config.toml
normalize_top_k = false
lr_router = 0.00176
vocab_size = 7968
dataset = "wikipedia_en"
Below are experts of layer 5 (counted from 0) of a mixture-of-experts language model. Rows are named router (the router's row for the expert), gate (a neuron's input weights, with its number), up (a neuron's input weights, with its number), down (a neuron's output weights, with its number) and show model dimensions 192-255. Each number is 200 + 20 x the weight over its row's rms, rounded and kept within 0 to 999.
After each expert's rows: a language model's description of what the expert responds to; "comes after" lists some tokens at least twice as common just before its tokens as in all text. This comes from a sample of Wikipedia text that the model never trained on. Tokens count by the router's weight.

# expert 46
router,206,186,250,212,192,214,198,183,186,202,243,210,222,200,185,197,214,200,214,214,197,203,224,206,199,226,173,199,213,181,183,194,242,214,205,176,192,189,166,191,228,182,212,225,169,212,152,188,189,225,196,174,188,194,232,186,187,228,194,183,184,178,232,185
gate0,182,204,202,190,208,207,170,195,189,193,199,221,221,174,216,188,197,193,243,180,183,228,210,165,227,232,166,151,193,187,185,219,243,195,192,162,190,187,211,239,194,192,214,183,204,208,213,190,204,203,216,177,245,207,195,186,181,197,164,249,242,203,193,213
up0,195,190,205,188,205,218,160,216,162,202,202,182,196,192,201,181,197,174,190,166,195,216,159,155,221,212,189,181,197,180,184,200,201,194,194,161,225,192,229,221,231,189,217,225,187,199,205,183,196,179,205,202,242,220,186,192,190,207,180,229,223,202,199,222
down0,186,232,220,205,211,197,207,186,204,195,206,234,194,205,205,214,215,175,222,163,171,227,184,200,225,188,168,210,209,197,189,231,200,201,221,201,213,189,155,205,193,206,190,201,198,215,173,189,216,171,221,189,161,158,201,180,206,218,208,168,191,196,207,189
It responds to: Tokens in census demographics prose and in tables, such as households, median, sq mi, the period after "or older", and pipes after percentages.
comes after: "%", "\n", "0", "″", "|", "°"

# expert 38
router,250,188,227,176,208,208,198,208,191,202,158,205,191,237,160,191,194,205,181,247,202,231,257,217,189,183,191,204,238,192,198,201,186,186,184,190,213,206,219,219,190,228,210,169,183,164,203,192,197,207,197,194,195,245,211,205,188,196,201,204,182,171,206,210
gate0,182,187,155,238,206,201,206,181,180,211,192,184,211,213,176,213,191,194,181,200,174,230,204,161,193,222,213,193,228,224,209,175,200,171,220,203,204,198,193,197,204,225,204,174,196,189,229,235,212,197,218,176,193,230,213,188,201,188,187,194,205,198,205,180
up0,190,210,221,195,184,182,204,213,188,183,211,213,201,203,207,197,182,177,202,195,215,230,223,184,215,165,191,198,182,199,205,168,197,171,183,196,194,207,218,189,212,192,196,210,210,222,206,170,194,165,177,240,211,248,203,196,205,198,183,155,216,199,153,215
down0,218,210,226,217,184,185,208,225,200,195,221,195,172,219,205,213,183,156,182,229,190,220,181,214,261,199,204,214,180,170,198,174,221,197,206,198,233,198,170,176,198,211,169,170,223,197,191,178,194,222,211,225,193,223,183,209,222,187,198,216,222,195,199,193
It responds to: Words closing introductory time or circumstance phrases, such as addition, ago, respectively, then on, later, and commas after years like in 1983,.
comes after: "1", " in", "0", " In", "2", " the"

# expert 16
router,203,197,206,167,217,203,180,207,193,194,184,213,208,181,206,207,195,213,170,201,159,184,224,217,212,159,164,177,192,212,135,211,235,170,194,154,216,254,225,204,199,189,182,230,200,207,197,195,187,191,181,173,204,183,210,174,214,182,174,217,173,203,221,199
gate0,238,221,231,211,212,202,214,232,171,195,198,206,166,182,227,222,191,188,158,211,174,187,189,207,204,207,224,197,217,214,151,186,201,187,160,191,204,222,201,183,195,198,233,214,193,177,202,204,192,161,189,184,207,205,199,213,219,162,195,165,192,199,211,215
up0,179,181,177,197,161,167,214,159,216,215,204,170,205,228,175,172,197,211,229,165,217,216,218,186,184,202,184,214,172,172,231,245,212,194,218,229,172,185,213,231,203,221,207,184,200,226,203,197,195,215,206,201,175,186,207,184,202,214,193,238,210,187,204,218
down0,178,191,191,220,208,193,179,212,216,166,198,207,254,185,167,210,206,211,222,212,200,229,238,218,214,185,181,202,202,199,197,216,210,224,202,192,186,220,196,230,185,204,187,184,198,193,193,206,219,183,179,171,191,193,182,162,213,193,185,143,244,223,190,184
It responds to: Digits of years and the ending pieces of author names after species names in taxonomy lists, such as Meyrick, 1912; et al.
comes after: "9", "1", "8", " (", " &", " et"

# expert 7
router,224,202,200,201,204,152,200,227,190,217,174,194,208,210,197,187,205,212,203,242,216,192,195,211,190,162,213,210,187,209,164,175,201,175,185,189,185,193,190,221,185,243,198,199,202,212,196,195,193,184,228,186,202,236,207,208,191,187,209,196,207,193,190,186
gate0,178,194,167,201,200,197,202,168,215,209,214,217,253,204,194,204,157,225,226,200,215,191,208,205,189,181,190,195,183,243,212,172,186,214,243,199,188,236,185,211,211,191,186,165,213,204,174,182,191,192,214,238,173,206,173,188,154,200,155,178,190,198,160,198
up0,180,253,196,214,221,215,173,194,192,238,204,261,197,184,202,223,195,168,193,168,173,209,203,184,197,226,234,208,216,200,202,226,194,213,186,186,221,235,186,186,220,196,201,210,189,210,215,193,178,195,235,188,222,235,221,200,193,216,247,186,195,214,189,198
down0,198,192,203,206,222,187,182,248,214,196,164,197,199,195,199,191,202,195,199,222,215,181,175,173,208,230,178,201,184,203,230,194,187,190,170,197,205,222,222,182,186,202,177,205,191,206,197,195,187,194,196,191,154,247,170,205,196,206,207,191,196,141,209,188
It responds to: Final digits of years and dates, plus month names and "century"/"ago", e.g. 201-0, October 193-7, 30 April.
comes after: "1", "0", "2", "9", "8", "7"

# expert 53
router,207,179,215,191,242,227,236,210,178,171,171,204,227,216,176,186,190,225,187,218,187,208,174,230,231,155,158,189,215,215,165,214,229,176,175,203,229,218,179,212,202,177,224,215,201,199,225,184,205,226,195,175,226,217,209,203,194,221,203,202,193,175,199,208
gate0,231,216,197,175,197,235,200,201,192,200,249,220,214,183,197,166,240,179,188,194,209,187,170,232,182,193,185,201,203,222,185,197,181,197,179,188,204,195,208,222,220,209,161,218,217,206,238,180,186,172,217,216,227,247,189,232,180,204,238,229,215,217,245,214
up0,197,193,202,241,186,177,185,180,217,203,160,170,198,226,206,230,182,210,181,225,185,211,213,193,181,199,220,198,167,200,202,212,215,199,214,213,206,226,189,186,223,214,177,205,180,199,180,218,203,213,180,202,186,180,162,174,175,199,181,202,189,188,163,217
down0,184,197,206,192,181,207,178,187,174,229,199,196,208,206,229,235,204,190,142,185,203,168,209,173,190,204,214,132,179,200,195,229,207,204,196,207,195,211,220,207,225,230,234,187,192,235,210,184,196,202,163,220,218,207,232,175,231,205,181,234,228,175,189,185
It responds to: Words and spaces that introduce dates: on, until, During, month names, day numbers, and colons after Date or Release date.
comes after: " ", " on", "2", "1", "On", " On"

# expert 11
router,216,176,236,197,221,204,220,243,180,204,149,173,221,191,193,191,206,179,192,215,173,189,208,221,200,222,196,209,200,195,138,222,215,200,200,220,189,202,182,220,206,200,227,198,213,185,213,181,184,203,185,177,205,223,228,208,202,180,222,194,179,194,204,187
gate0,178,153,157,186,184,182,200,240,183,217,212,186,229,175,199,194,194,198,199,158,173,215,253,221,197,222,210,223,206,198,193,208,227,193,236,206,191,237,197,203,176,241,213,211,191,206,199,184,192,221,204,208,214,229,219,201,228,170,223,188,206,213,160,195
up0,231,209,171,181,172,200,194,195,200,229,193,192,194,193,195,187,239,198,178,201,201,200,218,223,197,203,193,178,211,220,202,230,199,173,211,170,217,191,228,169,172,262,146,187,205,193,173,209,214,217,210,192,231,200,213,213,195,168,194,196,233,223,214,183
down0,176,197,193,188,203,217,243,202,182,191,200,189,168,149,202,124,194,212,177,216,196,208,174,225,215,192,176,202,212,190,175,234,207,196,210,236,206,225,204,204,202,198,208,200,226,224,204,196,208,219,164,184,199,201,195,178,187,185,205,187,195,192,211,199
It responds to: Month names and the day digits beside them in dates, often in schedule tables; e.g. October 26, February 2013.
comes after: " ", "2", "1", "|", " October", " November"

# expert 5
router,216,223,212,178,207,189,211,192,210,212,200,201,204,193,166,210,199,168,183,210,171,206,194,218,193,198,184,200,209,187,217,217,208,232,238,181,200,188,207,205,203,210,230,192,206,206,215,170,209,193,220,170,244,180,229,204,196,224,167,173,187,194,185,187
gate0,198,175,221,201,161,213,238,227,180,183,182,167,232,198,189,182,213,185,196,207,217,208,215,204,192,207,207,169,230,205,179,225,205,168,178,179,177,182,216,200,238,161,195,186,183,184,161,188,198,181,228,190,208,226,210,179,206,221,181,197,171,194,219,193
up0,197,213,189,215,182,234,188,183,223,213,211,183,223,207,187,235,168,187,259,215,222,214,197,207,154,210,230,206,210,234,217,210,219,189,190,159,200,188,242,238,187,172,231,164,165,176,215,176,186,183,198,191,222,206,172,184,202,194,241,228,219,208,191,199
down0,259,190,224,169,236,205,206,175,175,191,213,193,165,181,180,159,214,200,207,192,224,206,185,212,198,212,185,169,204,182,182,216,195,209,181,201,199,213,204,204,211,151,169,219,174,187,208,186,181,234,175,211,195,204,186,194,204,186,211,188,192,199,195,203
It responds to: Pronouns, articles, commas and verbs after there/where, plus words like including, featuring, father and mother; e.g. there is, including.
comes after: " |", ",", " where", ":", " there", " with"

# expert 27
router,196,159,170,183,216,190,201,239,217,165,227,177,217,189,176,247,185,180,185,217,207,215,173,218,226,213,195,205,201,201,197,207,209,213,199,175,183,207,201,209,200,207,199,196,211,194,214,198,183,179,183,195,181,214,211,200,207,222,235,156,188,199,190,214
gate0,199,192,160,197,236,173,177,226,181,208,206,194,179,229,189,194,233,194,188,213,205,187,207,206,217,211,195,174,197,205,179,218,183,204,214,214,200,213,180,203,165,216,220,222,233,190,220,207,175,200,205,173,238,199,211,162,192,171,211,199,191,186,207,197
up0,211,197,172,211,254,189,176,218,212,182,212,183,187,244,189,213,221,191,175,218,208,214,192,212,225,201,209,183,199,216,203,210,219,210,200,237,203,219,176,218,177,233,225,202,248,159,233,202,190,205,190,187,241,211,194,174,202,179,220,192,202,183,210,187
down0,188,177,185,149,209,207,206,198,161,196,166,171,206,201,218,229,202,188,220,211,194,205,238,187,202,222,217,182,171,183,174,200,167,205,184,205,202,147,213,187,177,199,239,214,133,203,247,207,172,215,185,194,198,177,180,205,194,215,216,214,189,232,207,185
It responds to: Space or opening parenthesis before a number, usually a year in lists and infoboxes, as in in 2014, (1907–, January 2019.
comes after: "|", " in", ",", ":", " In", "In"

# expert 49
router,210,192,188,222,207,166,214,209,186,190,202,179,184,200,191,226,199,175,184,240,183,188,182,225,232,207,183,183,190,219,189,223,210,193,185,192,181,240,208,206,198,232,225,165,217,202,193,184,197,202,224,195,231,124,210,198,183,226,184,182,179,197,181,206
gate0,221,195,199,209,227,205,196,203,159,175,195,214,227,189,214,228,200,206,212,212,219,196,186,243,203,212,181,173,201,157,199,220,192,191,185,199,213,220,223,231,200,198,189,174,189,210,208,243,167,184,207,218,188,221,206,192,169,225,237,188,179,181,214,167
up0,206,193,193,221,202,177,200,182,205,208,217,213,204,167,179,208,197,222,177,221,215,192,180,223,178,178,164,206,187,169,202,183,208,225,140,193,226,192,235,180,203,199,191,218,218,232,213,198,217,204,194,223,198,201,189,201,239,215,222,187,185,192,219,183
down0,206,194,201,221,162,222,226,183,199,253,179,160,213,204,213,208,184,195,198,201,184,236,223,201,174,232,184,205,189,201,165,190,227,200,201,181,217,193,214,238,160,189,219,189,200,195,209,170,174,220,179,193,202,202,183,178,210,225,187,234,189,210,207,195
It responds to: "the" after help/bring in sports reports, LaTeX backslashes in math formulas, and name starts in cast or results tables.
comes after: " |", " of", ";", " and", " /", " with"

# expert 4
router,216,232,210,196,201,171,210,204,197,214,210,199,208,243,162,228,207,207,210,214,189,242,201,219,237,191,201,184,179,217,197,214,243,216,183,191,232,182,202,196,208,232,193,249,201,227,204,189,191,195,212,205,231,173,193,212,190,201,157,215,188,170,190,186
gate0,163,241,218,185,227,217,201,207,197,218,208,208,218,202,225,187,187,218,209,187,202,194,173,215,175,187,196,180,233,182,170,187,209,173,203,205,193,193,219,192,201,198,193,198,211,229,183,204,236,175,191,246,178,244,228,223,198,204,199,214,216,182,206,242
up0,194,222,192,172,208,206,238,203,196,194,203,207,225,217,184,164,190,220,209,182,188,188,193,203,180,189,189,178,209,208,209,173,211,172,158,179,219,209,191,198,194,222,200,177,193,222,218,195,233,152,219,209,200,191,216,184,235,220,185,199,199,175,186,211
down0,179,171,221,194,168,220,214,226,195,199,193,188,204,192,180,184,188,226,190,204,200,222,168,196,169,185,220,176,236,223,182,215,181,221,197,188,170,203,157,156,226,220,219,209,204,209,206,197,167,155,200,201,193,202,220,171,184,224,194,182,233,230,175,184
It responds to: First words or word pieces of section headings just after == or ===, such as Early life, Career, See also, Personal.
comes after: "==", "===", "\n", "====", "See", "S"

# expert 31
router,208,199,250,214,243,232,209,234,191,203,218,156,214,180,173,178,192,187,199,204,182,242,228,227,177,210,200,137,191,220,178,175,204,234,196,204,214,184,190,198,225,216,184,233,203,276,178,198,201,206,216,168,216,198,207,192,173,201,206,169,169,167,194,197
gate0,230,201,227,204,222,178,193,232,214,226,199,209,218,236,209,219,208,166,219,193,206,225,244,194,234,206,216,207,238,206,220,196,213,217,237,193,192,213,190,175,209,184,188,188,183,201,191,201,221,189,205,185,196,202,214,212,189,180,192,161,214,183,201,185
up0,197,238,187,179,189,208,212,183,207,188,188,197,182,177,212,190,220,225,184,192,221,218,175,211,217,230,192,160,177,142,182,170,199,239,216,223,188,216,232,206,172,220,196,194,167,191,208,155,175,188,196,203,202,211,214,177,214,221,222,229,225,229,182,197
down0,170,226,203,199,190,178,219,210,213,191,206,193,156,197,218,191,180,184,186,198,185,212,185,190,201,215,166,222,162,187,190,225,226,204,218,188,225,225,221,219,227,214,223,174,213,222,216,174,193,192,207,203,208,225,231,185,192,173,197,191,196,214,151,231
It responds to: Ordinals and labels starting table cells, list items or headings, such as First, Second, Fastest lap, Total, Reception, Personal.
comes after: "\n", "-", "==", "|", "===", " ("

# expert 30
router,192,202,198,180,204,184,239,208,200,204,204,200,177,237,201,201,222,189,209,189,175,214,177,195,195,178,182,197,201,230,178,191,222,212,174,158,212,162,193,199,187,186,188,208,202,203,133,179,195,206,226,205,239,201,214,197,176,220,195,209,157,230,190,223
gate0,236,201,195,177,222,186,248,229,165,197,234,216,181,201,193,167,206,191,200,204,196,218,197,191,221,179,151,180,173,198,203,208,213,181,192,197,230,200,205,209,209,190,198,177,158,224,231,187,231,194,210,197,214,163,211,198,220,217,210,188,179,199,211,220
up0,233,218,213,186,205,197,247,233,184,190,222,246,177,205,185,176,212,197,203,181,197,202,203,167,221,156,169,175,170,215,212,228,204,168,198,172,229,217,193,206,182,185,206,179,181,214,228,186,254,219,228,213,224,199,217,183,190,214,228,210,184,214,201,208
down0,194,188,197,184,200,155,187,237,210,183,218,188,199,204,179,204,212,196,174,203,191,168,206,211,229,205,184,185,240,200,193,209,214,199,234,159,174,162,221,171,182,210,166,188,237,196,198,170,193,209,209,196,200,213,209,224,190,220,182,219,201,218,220,213
It responds to: Articles, ordinals and prepositions in sports season and result text, such as relegated to, the fourth round, Best, winner, first.
comes after: " of", " in", " the", " to", " for", " won"

# expert 41
router,213,225,220,219,204,195,195,203,213,176,209,201,210,179,151,202,183,210,188,242,173,205,212,215,203,187,162,197,214,162,166,192,192,199,191,190,229,178,237,208,205,208,192,200,189,205,206,184,185,204,202,185,198,201,208,205,185,230,168,189,184,208,194,166
gate0,221,176,216,189,186,194,189,174,182,179,191,214,245,220,205,216,198,213,179,243,212,194,190,204,213,200,197,221,218,225,199,206,196,202,239,218,189,187,195,187,192,253,185,184,198,186,182,211,172,192,212,179,207,203,189,190,187,224,210,178,182,212,220,173
up0,189,221,177,217,201,218,214,233,223,195,194,187,163,179,188,175,183,185,226,177,198,223,188,197,204,161,204,193,195,190,191,204,218,198,150,200,198,209,214,223,203,154,214,231,220,231,216,200,246,222,191,225,204,212,216,218,205,187,194,237,207,194,187,238
down0,230,190,222,189,231,168,211,185,176,194,194,222,209,173,221,198,216,173,166,170,215,190,186,208,191,212,212,191,176,197,163,196,195,200,201,175,188,214,182,191,244,210,233,197,189,180,211,166,206,186,182,190,183,205,192,202,239,221,159,221,186,178,248,202
It responds to: Middle and later digits of vote counts, population and sports-table statistics; e.g. 1,297, 3,547,614, 93.4.
comes after: " ", "1", "2", "3", "4", "5"

# expert 10
router,187,218,183,197,247,162,191,223,200,137,188,184,223,187,172,232,205,206,193,204,157,235,189,205,213,182,188,171,213,224,185,203,220,166,190,142,213,230,184,183,226,203,212,188,172,189,195,183,205,214,199,185,173,177,210,204,242,197,208,150,190,222,215,202
gate0,218,212,191,210,190,192,192,186,193,230,201,199,150,187,185,226,209,168,201,199,177,198,154,242,201,174,182,163,236,220,189,196,210,209,206,178,195,209,216,196,195,238,196,200,222,188,222,207,215,153,202,199,213,175,212,216,215,211,188,201,188,232,221,194
up0,204,197,238,223,196,248,174,170,230,188,185,209,195,251,216,200,179,222,194,194,205,214,223,173,225,205,149,168,186,168,212,207,223,204,212,210,212,165,194,225,194,191,214,233,181,217,193,220,223,249,223,191,205,192,196,221,214,187,216,203,195,167,184,168
down0,185,186,186,207,175,200,204,215,194,194,217,182,184,197,222,196,208,193,213,219,192,231,185,194,211,197,224,209,186,209,167,180,197,197,215,166,200,237,221,206,242,236,226,190,192,210,198,208,196,251,199,243,222,212,221,215,201,209,183,176,211,213,184,212
It responds to: Pipe separators in tables, mostly right after a date or number, plus sentence-opening He, In, When and ISBN markers.
comes after: "0", "5", "6", "8", "4", "7"

# expert 34
router,209,211,218,199,216,215,189,196,226,172,189,207,203,200,190,205,194,214,171,239,203,222,192,215,204,137,159,191,251,176,208,196,225,211,180,180,191,160,189,186,217,180,207,171,236,191,221,207,226,196,193,189,222,178,201,181,214,204,238,175,170,180,241,195
gate0,199,178,211,221,208,226,164,214,228,197,186,185,200,181,219,209,187,178,202,181,244,172,205,201,166,186,229,199,201,168,218,203,217,202,169,227,227,179,212,178,207,193,210,174,190,228,186,186,172,198,213,181,222,197,221,181,184,226,226,201,146,176,211,232
up0,214,217,216,181,200,171,215,200,167,195,221,217,198,234,174,199,205,226,217,225,164,229,193,195,237,201,180,214,181,247,167,186,203,191,256,199,171,224,184,209,177,223,203,223,217,196,224,182,225,210,191,210,174,201,190,212,201,192,188,189,258,235,194,176
down0,185,219,221,186,223,188,196,173,199,171,197,212,216,216,200,241,192,193,193,196,229,183,177,175,190,165,230,225,229,186,208,188,201,164,203,210,213,228,208,190,183,209,201,210,226,169,218,201,205,185,240,209,195,227,211,208,220,225,181,223,207,192,208,234
It responds to: Endings of Latin genus and species names in synonym and taxonomy lists, such as -ella, -atus, -ae, -ia, plus Genus and Species labels.
comes after: " |", " (", ":", ";", " a", " as"

# expert 2
router,208,204,247,221,174,206,158,218,148,229,224,220,236,205,181,217,228,206,179,204,188,194,185,208,239,210,198,178,221,206,182,185,227,194,198,182,178,194,189,209,190,223,207,195,195,198,204,199,165,202,209,188,214,193,202,183,199,191,213,182,189,184,221,216
gate0,239,186,210,208,216,210,236,201,192,157,213,188,189,189,201,198,240,190,202,211,214,192,205,196,209,220,200,189,228,242,213,196,174,178,208,207,232,210,167,196,194,209,230,221,217,211,224,240,208,190,220,199,153,191,197,213,187,214,203,214,191,190,199,218
up0,225,195,207,197,202,160,152,188,157,203,231,172,213,181,180,192,203,198,224,210,218,223,238,234,198,184,211,186,214,195,184,202,212,182,197,182,209,210,194,185,233,201,191,169,233,215,215,187,211,186,181,204,213,196,200,209,200,234,194,241,235,171,172,181
down0,176,195,218,225,169,190,173,195,223,196,189,193,218,217,214,190,235,184,217,194,198,196,197,175,195,207,199,196,168,233,186,183,212,198,217,201,178,206,214,211,187,198,222,195,200,168,184,202,202,193,224,221,195,193,211,180,207,216,185,267,149,222,199,208
It responds to: Space or first token of a numeric value opening a table cell after a pipe, as in election results, sports tables and currency amounts like £, $, €.
comes after: " |", ";", ":", " /", " Set", " than"

# expert 23
router,207,231,212,178,200,216,195,172,172,202,213,215,202,194,191,211,201,206,187,234,172,203,210,219,184,238,172,188,239,145,172,231,229,228,207,202,215,205,227,213,196,179,165,185,166,200,240,182,215,188,199,176,187,204,232,192,212,216,181,206,155,225,200,179
gate0,217,200,192,206,220,204,185,157,190,223,205,203,193,225,205,252,248,205,183,194,227,198,206,204,185,215,211,191,216,191,197,208,184,199,199,169,222,181,235,176,160,201,155,196,188,189,195,205,199,184,241,175,180,188,243,194,181,216,239,195,170,229,228,208
up0,215,172,237,193,194,231,190,167,190,216,206,224,199,219,175,252,239,205,179,199,217,215,228,194,207,211,209,193,225,198,200,208,197,217,188,199,230,195,209,227,208,200,154,208,187,188,203,172,192,182,227,164,169,214,225,210,231,214,224,168,190,213,194,204
down0,207,205,214,208,200,179,188,250,229,200,187,150,178,209,202,222,214,185,195,214,183,226,207,199,147,213,177,210,217,183,168,224,189,190,218,208,204,179,207,220,217,168,196,220,191,205,231,157,191,206,198,227,212,225,194,178,202,181,182,185,232,225,219,218
It responds to: First digit of numbers, years and list items (1. in Seeds lists), plus suffixes like Jr, Ltd, Inc, III.
comes after: " ", " (", "1", " $", "+", "("

# expert 51
router,205,150,210,186,201,189,208,191,190,148,164,169,191,210,183,205,165,191,182,224,142,195,192,210,192,156,188,199,177,188,190,211,221,170,212,193,235,175,171,227,182,219,249,225,200,208,190,198,236,214,199,179,210,171,211,199,186,217,201,208,188,179,172,190
gate0,223,181,171,229,218,146,198,182,221,200,208,200,218,234,188,190,193,200,181,246,220,212,223,206,181,210,197,185,216,213,183,194,206,192,204,211,205,219,209,198,188,192,209,224,184,193,183,218,170,202,223,195,175,223,171,194,218,200,193,175,187,184,192,212
up0,179,211,219,171,194,216,212,239,182,184,166,188,188,177,230,244,179,210,206,171,162,173,212,191,184,171,202,223,190,204,201,184,166,195,203,193,201,191,196,205,211,202,201,187,219,208,207,156,215,183,200,216,205,162,248,183,214,204,203,198,177,211,233,204
down0,187,216,193,174,202,189,165,213,204,208,199,178,189,194,211,175,187,176,205,218,182,204,169,224,195,190,180,203,202,196,184,196,181,197,223,192,189,236,197,219,166,208,203,222,184,185,232,199,191,220,185,228,204,209,165,167,193,173,181,199,190,205,225,170
It responds to: Month names, the space after them and year digits in dates in tables and lists, as in July 26, 2019 and November 8, 2016.
comes after: " ", "2", "1", ",", " October", " May"

# expert 58
router,227,185,177,203,214,201,215,183,187,180,180,206,193,208,210,191,188,201,211,203,225,208,206,202,203,178,187,172,199,222,186,214,208,184,178,194,201,192,226,249,229,220,202,210,197,248,224,169,220,229,197,203,224,244,202,218,171,199,229,161,203,194,173,219
gate0,182,215,182,243,200,233,201,213,197,200,202,176,165,200,187,155,237,180,217,249,211,221,241,221,191,198,176,203,183,204,194,168,204,199,172,226,232,187,196,208,189,170,204,217,220,183,204,198,190,243,208,222,219,207,188,210,216,171,193,182,192,202,212,205
up0,212,200,239,220,209,218,213,203,226,164,181,198,241,188,212,262,169,189,182,184,201,206,242,165,187,235,187,178,215,218,216,197,220,190,189,205,184,181,194,211,211,190,198,246,213,204,195,209,163,197,263,216,186,181,184,229,191,198,209,182,206,197,182,196
down0,211,203,184,226,177,195,188,199,202,203,185,210,194,198,202,209,191,202,161,240,186,179,201,217,221,190,190,189,182,185,188,216,222,201,213,205,177,200,189,200,207,238,198,209,169,194,232,202,179,195,198,211,214,176,221,220,174,198,171,207,191,210,185,174
It responds to: Coordinating words and range links joining parallel items, such as and, or, but, the en dash, and the digits of years.
comes after: "–", ",", "1", "2", "9", " and"

# expert 50
router,235,214,193,204,207,158,181,251,227,230,172,190,172,185,204,223,197,198,178,191,206,180,176,213,184,208,202,220,202,186,191,137,185,220,189,179,197,205,205,233,170,217,192,214,182,235,189,184,171,213,203,188,188,238,198,205,211,171,215,177,179,189,186,192
gate0,173,246,180,222,222,206,226,185,220,184,183,205,161,210,224,209,227,187,234,216,211,175,172,201,181,205,181,180,228,181,191,206,220,214,182,235,179,208,206,200,211,224,197,189,142,238,177,187,175,189,215,169,217,176,221,205,225,188,164,167,240,203,218,227
up0,171,213,197,212,207,203,216,187,234,195,176,210,169,207,235,190,229,172,241,222,214,179,167,205,184,209,191,198,213,196,169,204,213,198,198,225,178,206,231,193,215,236,192,189,150,235,195,187,181,188,230,168,219,188,210,216,244,207,167,178,230,211,223,229
down0,185,206,188,175,191,178,204,184,199,244,237,197,167,186,211,162,177,229,193,208,212,193,198,205,188,201,187,203,228,204,176,207,167,212,169,219,175,211,187,205,176,217,195,220,194,215,195,214,222,215,211,238,212,205,232,190,219,172,219,195,206,198,173,203
It responds to: Middle and final digits of identifiers, codes, coordinates and measurements, such as ISSN, OCLC and GNIS numbers, plus units like kg, million.
comes after: "0", "1", "2", "9", "8", "7"

# expert 17
router,205,183,194,168,205,195,222,199,183,176,180,212,231,233,203,199,208,216,179,206,203,178,217,216,229,156,176,190,210,204,208,158,182,174,182,185,200,193,203,234,196,214,177,203,199,207,173,202,191,179,204,188,211,217,256,178,199,202,199,186,206,209,170,191
gate0,203,192,176,177,200,190,219,205,197,194,221,203,246,195,188,198,229,235,168,237,167,197,241,160,202,178,195,209,195,186,217,176,238,177,153,175,192,181,203,210,237,198,200,205,197,234,216,178,233,197,202,187,197,179,166,171,241,182,206,192,208,211,189,177
up0,188,201,209,228,205,216,189,203,192,203,193,189,151,203,197,201,185,164,230,155,233,190,185,231,206,231,206,228,207,197,191,235,177,223,250,222,193,225,183,182,167,189,196,203,183,182,184,231,176,187,209,197,193,237,227,239,176,206,189,214,195,207,229,220
down0,200,178,177,207,219,203,196,207,253,199,189,233,211,173,191,167,186,198,168,175,193,211,167,204,212,181,192,223,198,178,204,218,203,183,151,187,182,182,219,178,195,199,227,174,172,206,222,203,236,195,209,192,197,183,205,187,217,198,211,217,205,213,179,200
It responds to: First capital or syllable of foreign or unusual proper names after of/the; e.g. Nikšić, Santa, Los, Felipe.
comes after: " of", " the", ",", ":", " |", " in"

# expert 62
router,214,221,203,184,228,206,217,224,210,185,200,205,241,202,215,181,185,221,169,199,182,226,191,206,205,228,202,194,196,178,175,184,202,200,191,164,179,215,178,210,211,232,228,228,163,211,193,198,195,213,217,195,181,188,230,210,177,214,164,206,206,223,171,200
gate0,194,185,198,184,186,192,214,208,181,225,188,174,199,227,203,201,175,203,210,195,202,242,216,146,218,203,232,214,202,248,196,186,208,182,196,191,217,191,192,181,207,208,164,177,237,176,238,196,196,223,205,213,236,225,197,238,178,197,151,237,198,215,190,191
up0,177,241,222,175,200,181,167,218,205,181,193,183,203,202,177,205,230,220,197,219,204,199,187,202,185,198,170,217,211,163,179,175,214,198,220,216,209,182,193,238,227,191,201,217,210,211,213,209,197,167,221,208,189,186,226,208,204,184,197,204,218,182,198,198
down0,210,160,176,183,171,216,234,214,206,201,191,187,222,212,206,187,176,192,198,188,192,201,204,208,185,189,164,217,218,190,206,197,220,202,201,245,216,223,174,217,192,212,184,247,203,203,211,219,190,197,172,200,183,211,187,221,195,205,196,189,184,213,195,203
It responds to: Articles the, a, an and similar determiners, often after prepositions like in, of, at, as in in an office.
comes after: " of", " in", " to", " as", " at", " is"

# expert 3
router,204,183,203,174,229,189,210,231,195,202,184,228,208,194,198,178,176,220,202,215,192,200,222,222,218,197,178,216,196,206,185,206,214,180,215,173,212,267,197,213,208,160,209,189,212,219,193,208,237,208,202,187,192,199,195,182,223,234,241,191,163,199,187,167
gate0,206,217,203,216,218,207,197,209,173,222,190,178,250,167,223,161,227,181,215,198,203,198,232,213,188,215,171,203,212,188,200,197,208,188,218,193,178,210,176,240,197,184,228,198,204,212,193,209,211,181,204,198,195,175,229,218,209,180,242,180,168,221,179,191
up0,212,192,169,197,220,206,215,186,215,199,227,200,230,215,214,174,245,188,198,213,231,173,197,183,217,225,185,172,225,189,163,187,231,212,215,182,194,196,194,213,206,194,207,180,214,219,222,229,228,172,196,223,174,186,209,203,168,197,176,151,192,219,198,169
down0,215,225,208,198,212,168,224,200,208,184,210,177,179,197,220,181,212,190,202,189,185,154,199,188,185,221,213,215,169,207,181,191,210,198,202,205,206,175,190,184,234,201,191,185,213,180,199,205,218,224,221,194,208,172,206,206,178,191,210,227,182,180,177,169
It responds to: Pipe separators, dashes, equals signs and header words at the start of wiki table rows, as in | Pos | Team, Rank | Rider.
comes after: "\n", "|", " Year", " No", " U", " Team"